Below are experts of layer 5 (counted from 0) of a mixture-of-experts language model. Rows are named router (the router's row for the expert), up (a neuron's input weights, with its number) and show model dimensions 0-127. Each number is 500 + 25 x the weight over its row's rms, rounded and kept within 0 to 999. Numbers have three digits each.
Before each expert's rows: "mostly gets" lists some tokens that are sent to it at least half of the time; "gets" lists some tokens that make up at least twice as much of what it gets as of all text. This comes from a sample of Wikipedia text that the model never trained on. Tokens count by the router's weight.

# expert 35
mostly gets: " He", " St", " st", " com", " qu", " Be"
gets: "g", " be", "ig", " He", "ust", "st"
router:501544489538505507510535489520539451495509492481472502524469476508520514510493509559489533500500508539488510510458501515495447573477541500480499486512500525512478480536489489518517553502503444495512476508464418517537515513516509466514486519517508498502500489515456487501508515495491464496481498541530475480514486495464489493450482497496500520538476510504530563505486481515473476478523
up2:509471534481455531478552437512482503489497521499512506470470463481498524504505529522534484512484508513511487485491529465499480552535490481489479498489492519538503477561539536512478526509473496518527548514498509531482490503459483496495489525509446488569489509514531557499521554540465492445479476520514491481483497484484527468516502505517467489504489481519477509477487485488517504523506
up3:474537501504523464480456489499469512505517493508443481492479523471485518486503504542491456535496541474558515498486509472480533500484487503485539459537484517512483473530502538474501520497483497510472550491489543499474505528491420467471525513505504534506520473530461482497464505513483488457484471512474511504543537512515484463491507535516542537514516505496481504509464498492493488526463
up4:509487503462498488517507503540456504485490518497433507507485474503499523564461475483491496517520502471483492487517500523487516537490527523507474539523490515453520472511499496498517491514458496503448558480458501511500495523472487463475472509529523505525524496532477505458492522484500526516481435482477525476522517499487483484431508462492519487500460508541456482564475495508486488499497
up5:485503496536508518480513484523505549504551483478564535523488504497518484519492499479506479518486532486506480516453475474530495511477474515459479485490528504484499502502470516549485470476512467507474490531490475495535472498489486512538535461471509512495448541497488497507513529522552453492491480487555463475541496491490461528506524484533524479544500527496506527521475446517455522517508
up6:481519508493496487485481514508477489475510537465525499473489528498498528509556482530508504493508505520449464490497515505540489503517498487491511490477480520474548483511495449430537514446499493464470505539504527512497467526527470469483507479505533509554528478488480507537539495481486465558446501469480512492496526524477520507506497472506564533491500526531494530529484484472504506486531
up7:483409545525490499530536493498465543470472498498487475512529515524489494475485452505460483510445491504514511525485497500470480465482510514540526480507502485459479543542502508519557495502482470513518541517451530473481508488483508517531503514487492514477524483495495517525559527473506466469492525523521480531498506519503518515498481517517487501478543514507493518462489510449481518481524
up8:526471497508480523488467465511476513509495558533514525541510514524519476471502536509499527493470529515503525495492500480458474486513502487469535464553453504518502524525503492481504537536492514490487497533484489589489519524538498496494505489476462526503505546497514496523479519491489463529517475489510481523444457494453514482498491494518475459519525514496494571472504507531496522479507
up9:466515503458541498505524548539517487520498523502501472538529521507474493512508511570522553550491464521498536514499481516508529476465459546489469472480519493490484496454508496473512507518476502452517481464468503521466481498504500495547499490456488468526524515504527504484515566488518499498514471529500494530490507485499524505484550505499468500532550503487497539486525521478460499507492
up10:463506490481492492484493507487509493479502484533510527507471484495493518528499468490463509498468492487420505528523474508532559530501523475471497456490524485535501492505525522453485504522523539539448499491492507478546518480448534487475506473486479462487504498484536490526494527510513516541541505500498466478510463527465543478505544492501511491452503531482479492500562512514500488457511
up11:509532530515467525448460501485461495489539540503508474477499504498496466502487522523526523534512505462499467501469514510500491461495513545495537527493501483477546557467512488528512469497538543481538541491446481489538474492478495465475497470540502459514478490526460519500507477484482478511476478494523531503528460494502527517517496502521447478506475487539487499510448520531488503492515
up12:492535529490473532503484553531540507524444500498489477481517488455525455503488490519525490464539493479501495518520469543522523475566529545511497523485510513519529492495473504509462509504539513491506458485470514485500469498519525475477528505481542523482550547509524534532517523512479523482521524536456558488463479483523482496481491516495501522506514488490457522497521516522513484497480
up13:468543527512549551478522507505504477545448506504508549505520542511535503500472510504488473526518468475500497480437501514517494558510482515481506560492474500502516468507488499485532512517459519471467517474509467488483459488524504511503556534515521497523499490496534481492493448523480509503504493460504494500538473493473501487509475475516504515494473508504539504511526455511534453512458
up14:483494492532533523529516490529532502485539547472509516518502492462489495497497520513494497495465521500442514545494476504486517512495529510414468508449471523513483471505481513491490496495542522518477486477535486473491537534509497484489517510526514511517505513528519516548525499465494523532469492473483532492532485531479535509502440484551480503530503535472507463520491451498515523498452
up15:503523528501524521478467475503486499505492505524483462473522511500522487496427498478496529527462498514487470459495498482482502482464506528529511509532465469527539507516454521464466527480487441496468504527499468526499482484522502507487529502506514526476574516511447490503511566474498468521531499471462466480520479482514479498496479505464519538469496504511511487492501495509462477448478
up16:451458469502523496509523528505508511540464527479507497538496505474492545506507473491485534486534519469518485494557513505452524472486509475517514531532499487483489481533524462507555509514488461468502491509537488496498553459472490470548519478474497485517494475480538471529520491494428529474495474546463456509485474485487506476500486479489492469542490502491490471519493517494518511522506
up17:480554532508526495467502512523497481453506518482532496528469536532518504488493488507491472498475467480536548509428533491545483491497490514517513497508507484511489532464479485518544506487531489496519498528491529505497487507516501484459548509489519547524529500488488476488505515527472503505503488461520523513474486444487505564512523478531494530503446511480479551470447483536517515514484

# expert 5
mostly gets: " with", " including", ",", " against", " than", "),"
gets: ",", " |", ":", " and", " with", " of"
router:507505481521523509509523529485506476498525495466510513509488458567519493514477542535506523529486561545444464450499515502501494507507513501482511498512535490510483461522482499527508511546514500450467463501500490475529506505491564498497506545463494476548542523485453475447525470524482480480523504515490523490497494502474484481530472469485484488500514478514497507484485497519469507481447
up4:531476497506485475533530483495513516509508508468495499512539473487487488471518495489545463516543480492510498572504507472521491495505461554459528509454482520486521484513533462483486537482516528514535462490532483489546497508473499479511485473501511480522532558512522482488492421466539510485474526495486521495479528457517506494508485509555535522493492492520500467531523487502485487527475
up5:483507496526509515501506451487503494523525502492529493501534501473537534519499492490479468532515540472499516535484495508466527524518471483518477471531514486509486454523513531503513465510493486467495535477506560518506486496491447514487507465488524436467458509501515478561512507489521466527464486478521543516539483478462457485487518540494503537495492541481551524538523475510507490484526
up6:491500509520484517498483503505497525496465512485509482486427516528478555531506473496439520489474489485550499549488451501475480509537561547488511455463485516521512539486503444497480428469489488488521494480475486455521494523494464486539496466497506480477473502527474495503507491472487527487505488510536510549503486469487483516495496512502479492474487506499530473494524488493484547505505
up7:487526460535510485496467482490492521471478492500488462540461499492522464466514437480472507508517463465490504519508523471455462523526483510471478468522420524495504519501499464520521501465486531552478511493495476475502506480484505497510520477475484516492524504502498496524494502549516490545520489508540485511532481495517479539504482518516573497525518482530515487519489529527547486540484
up8:502472473547523517475496537503483464496477492519490572495530508485532544528527465499485524486521506493486509509473505506501472496477523502463478511466466533503507515505502510482490548522455493530493514479459479514509498491487492478454502505507528487524480465516489503444519468471470491490497492490514491516472469514474513470532501437432474514485448450491500490466474515496487506445496
up9:496544527538522514538477499488488447501498478513521504509477499515511516470545503548469511534538455487542505522482470482528530489462520514495463483479491454498520519472508535482512494533515491498496488514475470480514517454487533497517544481503517463504508523502510484495477517492517444471484506510482535474480550520520497460476518492495521506530485544524541497530518543458537505454480
up10:499500508486492466479466478492486484501491492524572501504490452508520495495449496479538504525510515537503507477469507516519504529555530512523477511465499532518529479501544498492506480476522494524502506487525503492506514533486497493525502498500482480455503484493528456533510450540501506505506561569491488466463503475477488457497517487540438481492478502481472517510540502494471465521552
up11:522520508497493513503499494488496509518493523477533489497496493481485521502506480506515499458531506529490531516474483505484486490461532504478523534413519540529480511486537460478495496458518543523528471495474490525524458499501551422527462544507505483504492517502486555529541462509475482530495455500499510501492504526478513470464503517479481529478504467521541497522499535504511484469540
up12:455465538510504484501477477524472523506498494460478445452511473459464479485518481490462467503495497505500497501501460486478507527467488537478489503486472496493519495539485497506466503492476518516534530485518515483467492487480491544461504540510488477490511510490471490502495535457519485478483521514504528530553534516504496482501483534493568582511521536544524538528474471483498494498495
up13:457504547496501519524492513506497484488507494497561482456535501530513505522507486459457508452479477471535532469488546479517480500497496526536484494522505502496554514478483475456538510502488488532522520544506486502472469482478462523481512482448496548495435512512481468487510499511490516486501486534495520493493490505500440542470494483506509483537488541501488476493529485511488482531556
up14:513521474495463500507538500540491528534514518512499516471503526499513521467499523532463516529517470480464491476524521503513485486520449523487506495526504539473493541462475536505501537438457514539522479463492519476500482509542499496512509491537475476483512492534476556460511499525501530535485483470443480522498499447497486485476538508477539521482518528470492503527455487516513502524491
up15:513538505530538487445538476505493526465454507579553506491522513495480500495506487508508481510544529536495523459528483536522487460478459496512483504488504486501532468487485476503475489487491496515510499479536518517517513542441460501509471512488498534506497474463489454477499524528478502484505494524499506518472476472502516504510484521575523495490469507498525519511512469442517514498478
up16:494491508454493487477476503511496464474511502489508521472513492535532471487517490506494533526502471437525494528473543493503482475529460507511494471516507494468424545451530495479517471504490515514547518493491487555475492505519475477524467551500495543472498475496503501546515502503516493510476460494508506485453491511503515491507495513484514484501543482517500559545553549478482500482486
up17:475483525483498477514484514489499451498516466510494528476484520491530484494505485462478496459535465514516512524473506518531519492511484524483450539484506474490564458547492476477511497494472506506499508517481462536519541480516519514497483506513527493480510536541477441447495511524500524527544505467467506501448505529511451509494512502494479504536549493562509482510477493452480482493498
up18:532524535525510532509514491559517531480519481491557498486489522499472473516537513489481520497453517500509522474515472499582509515533527498494501492495484504523510503496503509474509470481501456523555490535540494527487487480448510545480467517452506486512536498479499464491467501480533468462460495508484507514515501552474503500497540521476496507527544524474520486516492545507507509513535
up19:505514497455499506520493526523454522494511551444501478493544522473475490492486469438540511525522480546500492459540507488516495493516441519464511511503493514512506511499483520500510527487492505475516566464490507491494528471475489472534497514451518465499526528526528491476486504474520530514488548492514495446488529554498493508500496482509499524504503545530501484474519532495485453536499

# expert 47
mostly gets: " and", "),", "\",", " &", " including", " which"
gets: ",", " and", " of", " |", "),", ":"
router:483500481522508515490545509519487467450527516491501515508490468557513492516484540534499523513493536545461467464499513511505493530484508507495512496514527484522481473511491478521507534538526512468457464490484514466539552538490537505498493534483479481518546545485472470452523495497496484485531496489483524461526464502488473487522484472500506508496533512546474497483455495532457486477449
up3:504505463465483509493493447458468496496510507512507481471470498481501517463538483528471482490515464499507531497496489492499508523466472451539521484471490491444523551478563499500481486458498458495493524509468543538494456475500482542511496491522481461455494456488472486514510520478506503496485525512537484521524504515518459482477524503441501551474514473489463506519477506475515502489489
up4:516519520498493469482477472486515547474486515515512513476497544538519540505495505457497480490517490499474458480492486478522479497501501490540544506477525535499483514499506501526469505457483487507501505490530480518513462488496492531490504525529453506554535518450483539552432536479505506520528493518495491520463517491501500464440492477492468532471521508464525468497528473514455459475518
up5:481524498521523527512530513561512470509485493529524532499489499546554521520532472545478526480476482540475472509522479512520496486461534452504493480471539541488524459469526482503509494533519532512509497511554519522521482471485497511554484510474536546508507485495548527505495492480507452502503490555462522485511526486514514498520485505505551506525527497484492516496511538524495487524479
up6:497500501544533522511457462473516504542491519506479487502557528432475525526508494467464520511505495517476484475482483467498493499512457496484498506441493483463522475528461517486513498525462507459498491487464515503482508501511554476491539477511511452467521514509486466488513551519512440453486502506468516475535480506497503494488509505439485516479539501494482515517537500495518515505472
up7:490474478507481497474520455534471474521512541487530505449505538528515518518493505507489513485509494507485500499505506493508508480489522532506475495468475514517512515483482471429543466490513479471579474515545498505500565492478506528443477487519505534514473457520542491549528490480525493505525496496479500480514504473491511515463473534497504508518502510514480486534519507527492530568526
up8:507492495494486480508484506462493492454506489483485529483523455513484466475502495489533519458494437514466497532501508518474519496474481498491502512507442496506499484522444544526473477519490471525478467488501502496513481469503483507462497510497501528466457531501495530493507522500421490507510546495479521497516451491534491504477535455527469487499466500472521475520507502546474444448521
up9:445469494498482530501500483480507491530509495528504528500505531518472530485485495525531533475518477500493455526457518472491526529489481514519494498469474512477491553510459496490480496522486478499482475512477529507525480501574464477500512504512480538494458471461478513506493543495527519508473531479472481465480538516501502404487513459493491494480463474462479524501481507530502507468520
up10:452524542521505497506452477514506538473486500528464479512548489472515512483464504476529489528466490467497497506485452499459512470510509484463515509523493511568498559492464495499493528483509477461519547515466515507497521452510524514484511540486522463480525528471501474525508518503527490499519485501491475476463547472508539459509519478528484488527475500505541487497490482516537507490544
up11:516500505474504408515481515504480517516482525498542497481505483523531476459499460526473499517486455490490522513474523491498552467526474486487506475517486488516506539421516490549472509532506507536519499495460489508524485532526501498496488481479517516495497479498506462480456471519477525524475510487455522474524516470496522543485516442471491507466533477537495491499534501492489472502517
up12:488477528539511497459548519520522486504468514446501557521482494519501522475531513484471514468516486449477484525498495555471508528500498523502493534536511460513494529492484527514500526435497475501510521497500522489520494503561442539515501521530474518450495442451472497484510503515492503504512495484478497492505490481470519483507555502529500504483545521472493492491516518463510475522492
up13:479500470451520539475445508493505474527528500514487490518505533488512517547490481495532538511459540457504550495493523447556500511538539520524500463505521493513477518492499488506522524517468472466522522522521501498495457535461498466483532496501495490553498460490472513532504529492482513493473464484483514517476522462493533510474506487459500483487473520497542526516499488527526476536522
up14:521495499480475461488484471502496477518490547499521508506504504483521518470496550504481451544451519472493510531515506504492530469467466520501518496473463481500502494490515481513523515516486528527492519508529490533486492429465535542520495537528551506473498510531535540510492471500526501482548485500516509450489474479528526504506486515462530516466519504525508489541570497548503514495517
up15:511510517506514553502478478529506467513465520549519495535439522482524496510529531498521473499482494498497445471483509527458513496480505514506472507527486505529511492469523505480521494490526489543487541508505511471563487460493464533529531482477504516494496446510535465504545518541514492496499481531516526516484474519495477543473476501504504481510480479532505517457480518491550509473561
up16:495498513524485502499494526449488508466498500488551490461524509519480491482472491458485515519515480532488489466502482467466469544516495505499555553483448491500526511512490505480487490505443495501497522468507531466509513472469478488498478546499490477499491480509469483477484491494479516506454463494526514476539533559511470516482536471434527438477504491520476498514491541483490504488472
up17:474501529485486547489522479481494518473554460487510478508529442489504525483491540493514460515490493476510479527456515506493485515513526482490505524486468497508523507453502476508433505474490510483534539497506474506524467527510489486493478508505525480464528518515565440495462474487539485502491478498521432508463507496511467534500499480535480471494495473479494519510501495544509487455538
up18:478510483501455511471460534499496483484503516524499500501491506471493475493495499506526508550494449544476566516513587468486502498517499532466471452465514548502522466501488492497491498521499501516488499513501445500512470494522554496483503446451501507492517479517465529505486509474453516533533508474491471480502475527512529509524489488511516481496519493524504516481457515459487527463479